Weights of a small mixture-of-experts language model, trained from scratch on English Wikipedia.
Size: 9 layers, width 192, vocabulary 11117, 69.6M parameters.
Experts: 128 GeGLU neurons an expert, 2 picks a token, a softmax router.
Training: a variant of Muon for the experts, 388M tokens.
Below are experts of layer 5 (counted from 0) of a mixture-of-experts language model. Rows are named router (the router's row for the expert), gate (a neuron's input weights, with its number), up (a neuron's input weights, with its number), down (a neuron's output weights, with its number) and show model dimensions 96-143. Each number is 128 + 32 x the weight over its row's rms, rounded and kept within 0 to 255.
Before each expert's rows: "comes before" lists some tokens at least twice as common just after its tokens as in all text; "comes after" lists some tokens at least twice as common just before its tokens as in all text. This comes from a sample of Wikipedia text that the model never trained on. Tokens count by the router's weight.

# expert 71
comes before: ".", "–", "3", "4", "5", "0"
comes after: " ", " (", "1", "3", "4", " −"
router [111  81  94 117 148 100  43 107 163  93  96 109 141 118 121 118 125 108  72  56 180 110 127 144 123 122 139  70 118 169 118 192 131 145 165 128 169 144 139 119 108 111 107 163 123 158 126 147]
gate2 [110 147 149 139 187 166 150  95 156 127 120 104 102 125 112  59 129 138  84  68  92 113 143 140  82  79  99 151 138 152 127 114 154 101 160 137  66 157  89 103  85  49 207 102 100 191 125 151]
up2 [ 75 164 158 129 114 174 135 126 112 164 118 109 138 168 129  93 126  97 117 111  55 200 142  98 152 169 139 190  95 151 129 106 131 123  85 108 149 113 130 129 138 119 134 143 170 129 157 136]
down2 [147 107  87  99 166 141 160 165 124 130 131 133 116  96  94 124 167 119  96  88  94 121 186 113 121 142 130 124 152 151 153 106  87 125 153  86 126 148 143  83 137 110 148 137 111 159  68 158]
gate3 [156  80  80 150 129  48 125 124 111 103  45  76  98 151  95 140 146 112  60 143 163 114  92 112 197  92 130  99 145 110  90 110 138 120 126  94 143 148 112 113  85  99 137 117  92 172 190 141]
up3 [110  69  92 159  94 119 127 105  97 118  70 131 108 111  86 103 147 104  79 131  90 118 161 127 169 104 131 113 144 137  71  88 174 105  86 135 189 195 137  68  94 136 124 101  70 134 177  91]
down3 [113 160 116  80 112 153 111  77 146 143 103 206  73 158 100 142 111 168 140  95 169 132 112 165  99 118 141  78  57 184 139 177  89  96 107 128 139 136 131 103 114 156 147 105 168 194  92  54]
gate4 [159 163 146 142 131 125 122 117 154 126 125  92 146  51 101 115 159  47 152 184 105 110 121 174 153 126  42 124 154 104 128 107 158 100 146 166  63 187 130 142  91  73 206 106  77 159 211  85]
up4 [119  93 116 123  94 117 171 125 122 144 118 167 166 214 112 161 108 163  99 109 133 154 185 124 141 123 214 140 126 177 144 182 134 157 147 129 172 167 149 134 187 183  51 123 164 151  82 151]
down4 [111 213  81 134  86 148 104 137  84 163  61 186 105 133 163 182 122 139 134 127 132 128  92 124 102 121 105  98 195 144 110 135 103 136  53 122 167 126 147 101 148 148  82 108 135 113  92 167]
gate5 [ 86  70  99 121  90 139 119  77 142 170 187 152 114 101 149 155 158 140 137  93 136 101 145 153 214 113 140  39 166 121 168 113  50 144 106 133 102 136 198 144 114 116 135 190 120 126 148 150]
up5 [111 171 110 113 119  95  94 200 120  65  63 104 120 131 160 103  93 112 155 200 117 131 156 135  91 141 102 137 200  93 113 131 126 192 150  54 144 142  73  91  76 157 125 131  66 114 105  77]
down5 [151 142 106 182 149  87 130 144 147 153  81 144 116 161 125 146  64 121 107 114 144 133  99 144 148 138 134 135 136 157 115 117 119 171 130 189 143 184 114 130 123 126 193 166 122 145 125  74]
gate6 [ 55 136  63 170 100  68 184 102  91 163 117 190 167 125 165 123 166 122 120 120 126 139 147 176 137 108 141  70 109 175 156 128 186 134  95 165 115 107 138 103  82 106 211 154 111 126 140 155]
up6 [118 148  75 136  90 113 114 146 115 117 134 174 122 117 203 117  72 118 137 170 108 133 147  94 159 119 121  72  54 170  80 131 109 157 128 187 131 110 177 128 114  91 199 143 159 121 149 170]
down6 [ 52 146 155 130  94 136  72 152  92 157 128 112 115 138 200 113 100 196 129  96 150  93  71 141  95 150 119 104 152  75 153 105 134 167 134 162 109  90 136 135 183 139 126 165 134 149 180 138]
gate7 [108 108 119 104  93  92 113 105 134 173 152 188 135 121 114  98 206 175  86 123 143 103 110  80 149 155 176 154 137 103 123 196 194 107  74 174 162 137 150 168 132 123 121 217  59 182 128 143]
up7 [ 61 137  86 136 141  97 130 138  72 178 156 155 125 102 147 110 135 146 134 117 161 102 139  64 113 156 138 171 104 189 167 149 132 101 111 153 169 145 118  86  64 119 155 136 102 206 137 109]
down7 [140 110 139 162 130  73  95 140  84 113  73 166 122 108  92 144  97 135 132  73  85 117 128 130  98 117  91 125 118  84  81 144 139 144 153 128 113 147 103 141 148 109 110 108 101 166 141 135]
gate8 [110 118 123 157 141  99 124 108 110 144  78 110  61 148 152 111 174 115 161 199 104 171 243 155 156 116 167 132 117  89 136 141  89 111 131 100 131 168 124 131 169 149 184 126 136 150 186  88]
up8 [158  96 131 127 158 103 107  73 137  78 135 115  95 103 171 133 121 116 196  93  59  99 148  96  90 120 125 133 150 131 116 160 113  85 134  96 182 102 170  82 120 184  90  94 140 171 159  98]
down8 [ 97  89 134 118 188 185 164 113 175 146 149 193 165 114 158 127 203 157 144 169 152  61 114  53 133 125 127 150 135 136 128 144 114 133 118 153 149  89 131 117 171 106 106 117  91 143  99 123]
gate9 [ 92 106 148 151 122 114  86  86 160 162 141 114 139 155 146 125 168  52 153 101 181 140  95 182 114 131 122  83 139 149  60 139 149  80 135  96 148 111 144 150 163 133 132  79 107 124 143 163]
up9 [112 147  95 110  95  91 126  94 146 103 170  87 176 172 158 131 152 151 167  80 168 147 149 132 170  83  93 125  35 202 112 131 152 173 149 104 107 192 161 158 183  77  92 177 158 150 114 136]
down9 [122 136  68 121 107 133 129 152 112  98 153 101 145 147 183 169  92 112 116 169 153 155 145 155  95  93  79 119  75  90 125 132 135 182  96 139 111  99 150 128 147 152 134 157 167 102 140 123]
gate10 [138 100 152 118 135  85 107 113 147  80 130 105  61 118 124 202 199 152 102 128 209 119  65 141 152  74 125 100 127 132 143 115 174 137 106 117 110  99 124 112  83 142 152 112 133 147  92 103]
up10 [138 104 193 166 144  99  20  97 153  82 149 134  90 106 112 195 152  98 127 103 151 120  83 128 111 101 122 143 163 110 140 130 116 171 119 104  56 121  60 196 103  81 151 142 144 158 118 128]
down10 [181 134 100 137 136 178  90 129 135  95  76 144 182 156 111  90 115  87 148  64 114 130 128 200 148 105 118 137 135 194 125 148 124 159 137 111  91  92 156 132  75 130 132 159 106  35  88 182]
gate11 [172 122 124 129  98 138 118 124 109 101 186 207 145  97 140 155 168 162 128 102  87  75  63 120 114 123 130 111 188 154 147 111 131 104 130 153 140 159 118  53 123 130 155 104 122  87 100 127]
up11 [177  89 137 126  83 168 118 147 103 163 152 143  89  98 135 155  53 116 122 142  53 148  55 106 112  95 105 136 168 158 124 149 122 105 158 127 119 114 131  85 141 126 156  90 129 129  75  93]
down11 [ 96 134 162  97  82 140 138 100  89 125 107 110 187 111 187  68  87 135  94 112 136  93 168  89 119 146  52 136 112 107 166 167 154 104 103 117 144 113  93 166 166 100 164 164  77  57 132  85]
gate12 [139 107 141 146 131 169 102 170 115 129 170 127 129 169  76 125 115  89 115 102 124 126 140 143  96 105  65  58  86 173 185 118 155 165 107 129 138  79 185 116 127 112 158 100  65 118 132 141]
up12 [ 84  69 107 137 155 144  81  93 143 131 143 128 123  98 176 182 124 107 231 157  91 120 118 113 164 137 191 161 130 146 109 134 153  64 129 177 177 143 134 112 107  64 176  88 126  57 138 121]
down12 [186 101 138  62 125 137  81 120 145 112  91 105 144  56 131 143 169 155 108 126 175 221 119 104 167 117  94 139 119 151 126 122 122  82  95 134 115 106  91 128 134 149 188 113 152  98  81  95]
gate13 [ 66 112 144 104  84  77  72 147 120 142 112  99 183  99 156 111 162  93  60  88 134 148 166 126  86 129  76 113 122 147  60  40 138 126 203 137 173  89  93 103 112  98 150 145 172 108 150 126]
up13 [ 93 156 140  67  29  62 141 128 118 127 107 125 181 135 116 137 177 148  85 104 146 159 130 129 111 142 141 147 104 187  94 113  83 171 144 121 156 161 132 145 154 139 163 160 134 106 142 138]
down13 [101 146 133 159 131 147 135 153 155 102 107  73 145 177 140 107 106 102 175 141 122 161 142 137  97  77 124 142 142 135 109  68  95 148 106 131  95 151 139  92 176 134 107 102  81 130 120  87]
gate14 [162 111  99  94  82  71 110 133 140 117 171 164  58 106 196 127 178 172  88 115 154 133 139 118  94 129 125 129 125 129  97  86 148 108 139 127 167 125  99 141  57 111 136 153 114 147 150 159]
up14 [143 148 172  63 111 108 118 146 209 142 173 122  99 165  79 135 125 106  95 104 103 136 145 172 159 121 137 153 109 131  85 105 134 105 124 110 190 152 101  70  59 121 135 130 141 162 139 161]
down14 [ 88 123 122 150 151 143  63  91 176 113 114 133 162  84 105  92  96 127 116 128 157 153 143 151 131 166 167 156 129  90 140 160 146  74 137 135 176 146 143 189 119 128 125 114  66 113 173 164]
gate15 [137 108 118 101 145 168 143 115 182  98 121 145  78 106 157 155 169  95 151  84  98 119 139 127 105  85 146  81  92 142 155 122 173 154 155 120 135 153  91 117 131 217 152  94  70 105 145 125]
up15 [120 135  80 201 132  83 116 117 115 132 119 113 119 148 109 153 168 168 115 116 105 169  63 117  82 221 160  90 152 131 108 123  87 142 169  99  96 144 124 172 152 145 195 148 155  94 101 142]
down15 [105  53 199 134 145 124 155 145 126 140 133 106 114 157 183 168 144  96 136 158 127 100 131 127 122 144 108 181 132 187 137  78 152 174 133 119 115  81  85 124 121 113 162  86 142 108 143  89]
gate16 [162 107 115 105 101 113 114 204  97 113 199 118 156 137 144  55 172 167 142  82 126 144 182 162  80 126 132  93 111 195  96 164 107  91 135 139 167  56 122 114  95 135 162 111 138 172 137  96]
up16 [108 107 201 156  95 144 164 145  84 153 182 156 130 121 126 160 171 130 161 123 175 130 166 162 102  95 171 156 103  73 113 113 159 149 144  97 184 115 161 136 169 182 120 184 107 151 129 129]
down16 [123  92 153 200  92 116 138 163 173 178 122  93 133 178 125 149  50 106 142 118 129 147 150  79 123  90  86 114  93 112 120 113  71 141 116 139 156 132  23  80 161 144 138 134 165 120  54 126]
gate17 [113 132 143 109 101 128 109 139 124 156 150  80 124 153 158  81 145 135 164 182 116 165 136 129  90 108 139 157 173 137 134 103 138 140 123 133 159 139 176 152 155 139 108 114 108  98  91 162]
up17 [ 97 126 131 157 121 100 144 107  87 142 127 142  79 111 102 133 172 145 147 134 113 100  99 171  53 113 130 132 118  99 170 120 156  90 129 127 182 127 138 158 173 144 143  83  55 144 160 124]
down17 [115 106  79 142  95 104 117 105 155 151 156 122  96 123 137  82 183 116 100 132  68  59 100 176 128 120 120 165 155 146 128 144  95 127 127 124 102 139 122 124 120 113 117  89 125 140 138  71]
gate18 [127 140 128 102  92 140 105 152 184 167 143 111 120 105 153  61 164  83 103 186 202 152 104  63 161  66 149  95  86 156  93 183 147 144  87 130 180 148 148 128 129 122 142 124 118 158 136 119]
up18 [123 168 188 121 194 102 142  60  96 150 140  88  84 129 108 149 149  99 162  92 157 117  98 151 100 152 140 140 135 121 172 146 137  94  96 141  94 134  57  66 155 149 109  94  88 166 117  75]
down18 [111 122  61  60 146 111 181 153  67 182 173  93 167  81 126 174 144 160 131 112 111 113  72 159 147 131 142 124 136  89 105 119 131 110 120 115 117 121  87 114 144 237 154 157 141 148 131 157]
gate19 [205 181 121 147 111 100 134  91 179 145 104 126  96 125 120 162 156 147 141 153 211 134 140  86  98 142 128 140  92  74 150 160 118  48 130 165 172 142 137 171 113 125  92  98 166 182 177 106]
up19 [ 89 156  58 123 154 150 117 138  95 101 115 148 173 163 170  80 193 118  92 128  77 106 131  97 129 158 172 125 165 146 192 129  83 179 184 134 111 105 128  98 140  98 159 140 116 109 112 164]
down19 [ 95 219 126 123 146 154 149 104 113 170 142 143 125 197 123 106 162 170 148  63 110 133 106 118  93 152 144 174 160 128 140 108  67 133 127 149 117 183 132 118  60 110 137 109 119 114 123 120]
gate20 [117 115 125  93 152 131 157  87 121  92 156 157 112  96  64 113 123  97 101 140 171 142  94 139  92 148  99  98 150 139 175  99 110 157  85 145  63 127 115 141 130 123 116 149 109  86 174 148]
up20 [150 125 112 109 114  87 137  96  98 166  77 156  99  82 101 117  96 127  93 166  83 128 111  87 150 136  95  41 114 163 166  92 103 100 161 114 149 157  94 112  81 104  93  60 132 139 123 159]
down20 [221 115 150 160 147 101 159 173  63 123  74 104 117 118 181 200  39 122  87 127 184 142 132 126 137 127 122  77  52 147  95  99 136 131 156 155 105 168 127 108 158 147 108 145  89 126 156 152]
gate21 [ 75 154 194 105 112 171 151  75 123 121 132 132 109  62 114 102 169  81 125 180  99 143 179 145 115 166 147 118 176 127  98 156 141  75 123 132 111  95 121 170 136  93 134 180 143 147 131 196]
up21 [ 68 172 150 135 145 164 143 158 118 118 148 125 144  99  64 111 107 103 134 200 123  96 194 132 108 112 118  94 131 117 114 134 141 123  85 134  82 122  86 125  90 114 128 123 100 153  98 136]
down21 [167  96  54 118  62 122 163 130 175 143 134 154 138 111 142 188  93 169  53 146 131 154 120 115 156 192 172 150 125 169 162 160 155 190 156 124 124 174 133  80 149 120 133 165 151 158 172  71]
gate22 [100 147 118 114 166 152  81 105 144  97 189 187 136 147 137 127 186 145 110 137  91  85 140 115 166 168 123 158 121 150 105  93 194 170 147 132 145 158 124  64  65 192 145 135 120 183 176 132]
up22 [ 74 171 166  85 179 115  73 105 134 163 167 133  97 146 155 133 150 147 107 173 123  68 111 158 158 146 104 179 161 142 128 131 133 115 108 128  98 178 196 127  98 104 165 122 176 150 165 147]
down22 [120 133 146 132 131 136 148 149 180 121 141 107 146 178  75  99 115 110 140 140  99 128 129 124 136 173 140 156 137 100 118 126 105 189 157 121 103 140 133  92 157 101  97  93  92  92 180 162]
gate23 [101 147  93  78 124  92  86 146 119 154 104 142  86 162 126  99 146 135 166 161 143 157 102 170 115 150 170 137 127  86 127 146 170  70 182 119 115 119 188 154 156 136 145 143 101 146 146 144]
up23 [115 117 119 151  86 144 141 104 153 104 119 122  61  73 144 136  87  79 101 143 120 138 101 124 155 169 124 154 134 177  82 128 108 117 103  73 148  65 130 102 110  79 115 147 126 131 114 148]
down23 [157 105 129 133 126 120  70 127 121 129  72 153 132  79  50 119 131 197 128 122 119 213 123 121 117 157 161 132 170 108 147 171 111 110 172 175 118  88 146 173 149 173 129 137  89  86 140 122]